From a checkpoint of a small mixture-of-experts model trained on Wikipedia: 41.8M parameters, a variant of Adam for the experts.
Below are experts of layer 4 (counted from 0) of a mixture-of-experts language model. Rows are named router (the router's row for the expert) and show model dimensions 0-191. Each number is 128 + 32 x the weight over its row's rms, rounded and kept within 0 to 255. Numbers have three digits each.
After each expert's rows: a language model's description of what the expert responds to; "gets" lists some tokens that make up at least twice as much of what it gets as of all text. This comes from a sample of Wikipedia text that the model never trained on. Tokens count by the router's weight.

# expert 50
router:157169176134137087124109136132123167150129151082117157061101140118158146117153120137165093178110142175136163135153149095107119175149107119116041092161174089166111102187159144161123100147146146136145156051125125119118083136156086185135132170139117117134091076148156115120145144194119124101126143189064136166095097162088183125121165130078089165144149165120122136160119139154103112141135116082077103104145191171186087130106095164124089152065125137153072147137149172098109125131167173101114109146122158200197121086042155075123103080130128129121139093091137173140169100095118060138
It responds to: Opening parentheses and quotes before dates, notes or titles, such as (born 1951), (2003), songs (, and year-range dashes.
gets: " (", "–", "| ", " \"", " (S", "- "

# expert 47
router:146153174142102074125153093141125142129060130079111134069096178110170100137189130100123075173088128161117131062137167145139163197148130069144065130146168120187113108180183095145127095112227099157116161096146095137123104131115139130100105138123078135104112132119124141100137095167107093103094153185092144173126151148085156134099126100129106098124176181111142119194069134075153153160103078099086103096125154160130089088121138161196142110119114123130105128145123146163152167182146076131120162128128164185174194078110145140176113106160091169106107149090120160108181108163103097131
It responds to: Nouns and verbs of conflict or loss (lost, battle, defeat, attack, argue), plus row-ending pipes, line breaks and decimals in tables.
gets: "0", " | ", ")", " |  |", ") | ", " |"

# expert 37
router:163181099105140108132144121136143170111113083057143184091119147116082123162155120082114132150122145169145188116167143129153146163127149126113074117148156061136123167143152037156126036134156132164130112129120106154171144150123115139112071126175118094130127137091132166099105123179096127150084130155109095120174153175093141102153158147090094119155187161125146192153106153117143167123114112137133116052153205166145115139115095164192099158144141122101122121148100109211116143144121107108153143113116171196167204109031172144122131074132121166127124152090140100099170085153089084111
It responds to: Word that opens a passage or follows a line break or table row, often an adverb or verb, such as mostly, later, serving.
gets: "| ", "\n\n", "0", "- ", " that", " new"

# expert 62
router:157159155106128094123124078124180156116080119082104112101081165141132115127189135104143079175129109146099147081117157153127170183152122095147093129129172127154105136142171101144079113093200108176110177100141110160137092116109145149103065145152092120127091138139147161076125068145078107105091131183090144215127130161070172121067105121103089101132214151163143127198080156112124128141083089138101137081109189139154140084123140142160134102139128106165098116168124123168162158187171076107129153124093165182194158120095151136179132102168109167125123176107106128117174084146096094119
It responds to: Single digits in sports stat tables, Roman numerals II/III, and Latin or foreign name endings like -ius, -ensis, -ia.
gets: "3", "0", "6", "5", "ia", "4"

# expert 12
router:151141146138138109119157110110099130140057126091092142111116114106128097088125146118206101169102139145134195137126153137130184219115116099130084128172173107185099082191156125179092143139173141175097138067112133158143121108130117153129101139133124160088107153120080127096142093203125087159107097149081131162148138187074142114088162123072116126096119144144099119167109169110115172111117092116142090102149192066147136110124145163193093123127110167103124137134090157189150169137183133092115121119133173206187163152088099099127138101134075107185134185115149100146188105128076087169
It responds to: Comma or possessive right after a name ending in a vowel, often opening an appositive, e.g. Zúñiga, a; Ma Ying-jeou; County,.
gets: ",", "'s", "a,", ", a", " |", " and"

# expert 51
router:120168132152137193102117106121150162111112132074104134113093138095140130092206123117096092173090125137118149102158184117165134184152151124149075079165168131140108130169181106118093101140193115133145149084083116182113096128147117137108087130109107105108056106093126127120112066200128144095112115124090099164157150158115185120125155116123107149164198142085150117180084173121137093110084080081125115142115122156176105092117129149156138145115093092133091112090120102123092184133168107076128148120075183183205197093070109121153093111193139114104149151053101130088161112109110079139
It responds to: Table headers, row breaks and cells in election, sports and chart tables, plus small number words such as two, three, Senate, House.
gets: ",", " two", " three", " and", " |  | ", " four"

# expert 2
router:137162143153116094115171087139119161124071111086128139067112189138141106116205114118140080189103127154116144068143159139148171213142144078153089116158176113206095099179180117156109091084192101147117171109147105134104097125128143148091077140157086132109096136125131154096122095153102113098114157176071140189119148137095160110098122082128099105104193145104149160179068152084159130167115052104094123110118155141148094070134132162197135107104129127094112155150125125154160158178152088124106142104121168164192160087095136121173130095146091151106135153101121136115180100150092075130
It responds to: Pipe cell separators and win/loss markers in sports results and stats tables, such as | L, | W, Chevrolet |, coordinate separators.
gets: " | ", "; ", " |  | ", "ation", " This", " These"

# expert 15
router:143169142109172176089176124169127128141084096096113138108097148141110132084165172117170067112137156141130211077123160112150119174118128173147083146147108083199088097167137137162105112065173149166094116075091134148151143095145137146118156135121118101119113151108111148117155102205093094170162091159069128176146168188126165152144142148089117122096144178110146109158143161126126126160116074126133123106141176103169145100120170151211096169117167116109105158163147121155134185102143100056126142144087175199185164123074097145122164111143090126141120139094142115101176096112055087171
It responds to: And, ampersands, commas and possessive 's right after a proper name, often inside titles or paired names, such as Sheep and Goats, Kant and the.
gets: " and", " ", "'s", ", ", ",", " &"

# expert 30
router:168202174138116104128137095168132169129098119093107130104101173125142107087171136119146080194052124155138161078144129138145153169140131083128080115159160138138098136143162112123115074137188115138165194102167112139102087131108102132097080142152109094128107167125108177079142097148090086090103101201118123179126137210080148126119110114108101115152164170094117158137091174079130156160094091124127103159154200124110102119092125158198132086094138098148097133106131156187130179169162115097121138118098193164152208066081132148155138109159101128115132114116119134127193088134106055136
It responds to: The words at, in, during and won, especially at before a university or institution, e.g. Department of Anthropology at Johns Hopkins.
gets: " in ", " at", "\n", " at the", " In ", " only"

# expert 5
router:139171174143121088116158084152135150115070113078117141053105195140159104117192134115150092175088120149111143069146165140151178200156141080146084108158178123194104112162187108141120086085220095166141140105141114141120096127129134139089089132167096130105106129110130164088119108151107117095109139173078141195121136155087166130091123108127102105126206154123159144192044138100155141158103064096102131120115169135149091085134142154206125106127124115123113145146133132155165156176146073129122156110117157165171167075107131149181123106153093144119119158105115144120179104150094075127
It responds to: Number pieces and units in tables and money figures, such as 000, 500, million, kg, m, plus cell separators and line breaks in results tables.
gets: " | ", "\n", "000", "100", "009", "019"

# expert 34
router:142178160113126102092146093173122164109068106080110108065099183131146116133185127113164097186100118176143145081142162160150176207172135095130069119168159126187103096145203112152133088091207097144129150099163119126121092128128121120096128134154093141088092149148138139085107102170103115104097131177066129164132123159080176142081124107111095100124175162130159138182071115114151134171093078121099130112124170117158099070135161153179127130102123102114108163110129109155160128175155105086093150120118168184197168068116142156178137100146090171098111143110106140113167115159090064127
It responds to: Table separators, semicolons, ! and ?, ellipses, accented letters and Greek characters, and mid-word pieces of foreign names and titles.
gets: " | ", "; ", "!", "?", "j", "_"

# expert 40
router:156168159119138116146163083133136129100059105093144158105123188097164133126208072139146127137117108138131170071127153138149185171149111103145070132136164108168106102204169124164131098118191128141111096078129142197131113133131162165082126149149104079111074121119156180106143090153105109090141156174104127192105092167107172134070145135122108088153208086094126163151119123088109135187088088092092150134154150122159086099159169185173116148125122150085082142148118116178120165124121109111126154138070151167149204113090156113144108085144079104121113177110121152123171082119089071120
It responds to: Table header cells like "| No." and "| Pld | W", "Seeds" headings, equals signs in taxonomic synonym lists, and words such as family, species, genus.
gets: "| ", " is", " =", " was", " family", " km"

# expert 44
router:145168117154138169162155076133123150118113126099132128087054175058161122145148160091144097225079123134108129083130172102155170177142108121130108118121183088139112115168174117152075093138177133153128197068108116129113076119178074153092144129088120139112079105100103119099128104206128134137125081132165136154111136169092197075092115140116088133146172144126105158117087162099130142089103074109088156109121141164134090104088147156211093116065095112143086123130102095151117140153137130114103198156113166169189118124095139133158142133137077149113114107073165165090185113143083126122
It responds to: Hyphens inside compounds and ISBNs, dashes and minus signs in tables, list bullets, and some word fragments, such as target-rich.
gets: "-", "–", "- ", " ", ", ", " and "

# expert 43
router:171121096114159036136151087102057120108150110097133135079090149077144136127156135140170106150079095127135153095134170131158122144147161136120132100128131110155060099194111128146106119123151082172143154051121121199157139107137154123114125142155121122124056189113157207123109076187123078121126108170095087167110104171112177092114122134097147112149176164170135147156072112140115167125074116116134112103130182175152142135085133166181142075108080119128063103109080118129144151129102089114137112094117172203160144095054106085122111082167125119111107142103156137096173058104114107132
It responds to: Digits and year pieces in dates and tables, such as 1970, 11th, 608, plus inner pieces of common words such as sarc-ophagi.
gets: "1", "2", "3", "th", "4", "000"

# expert 26
router:163135169131144114176134119119142140117094157113119168093139160123159118073149108154174109145142123194106154088165188128134143202157133131111081139086145141138102122191179125114070105105174122127114175088112155136110148097115104113127054151116108150099088112155116145152096066174118108102084090130107090195085177133092146084112143125060120156143144160102129119111149126085105087119091102137139119079111195145173123117137095138153164115102073158116128147140076168126140175130115095065114157136107183184194162127068136081163133035171111109137094165061135121160155157089083106170
It responds to: Clause-joining connectors and the article after them, such as ", and the", "; the", "), and", as well as.
gets: " and", ", and", " The", ", the", "The", ";"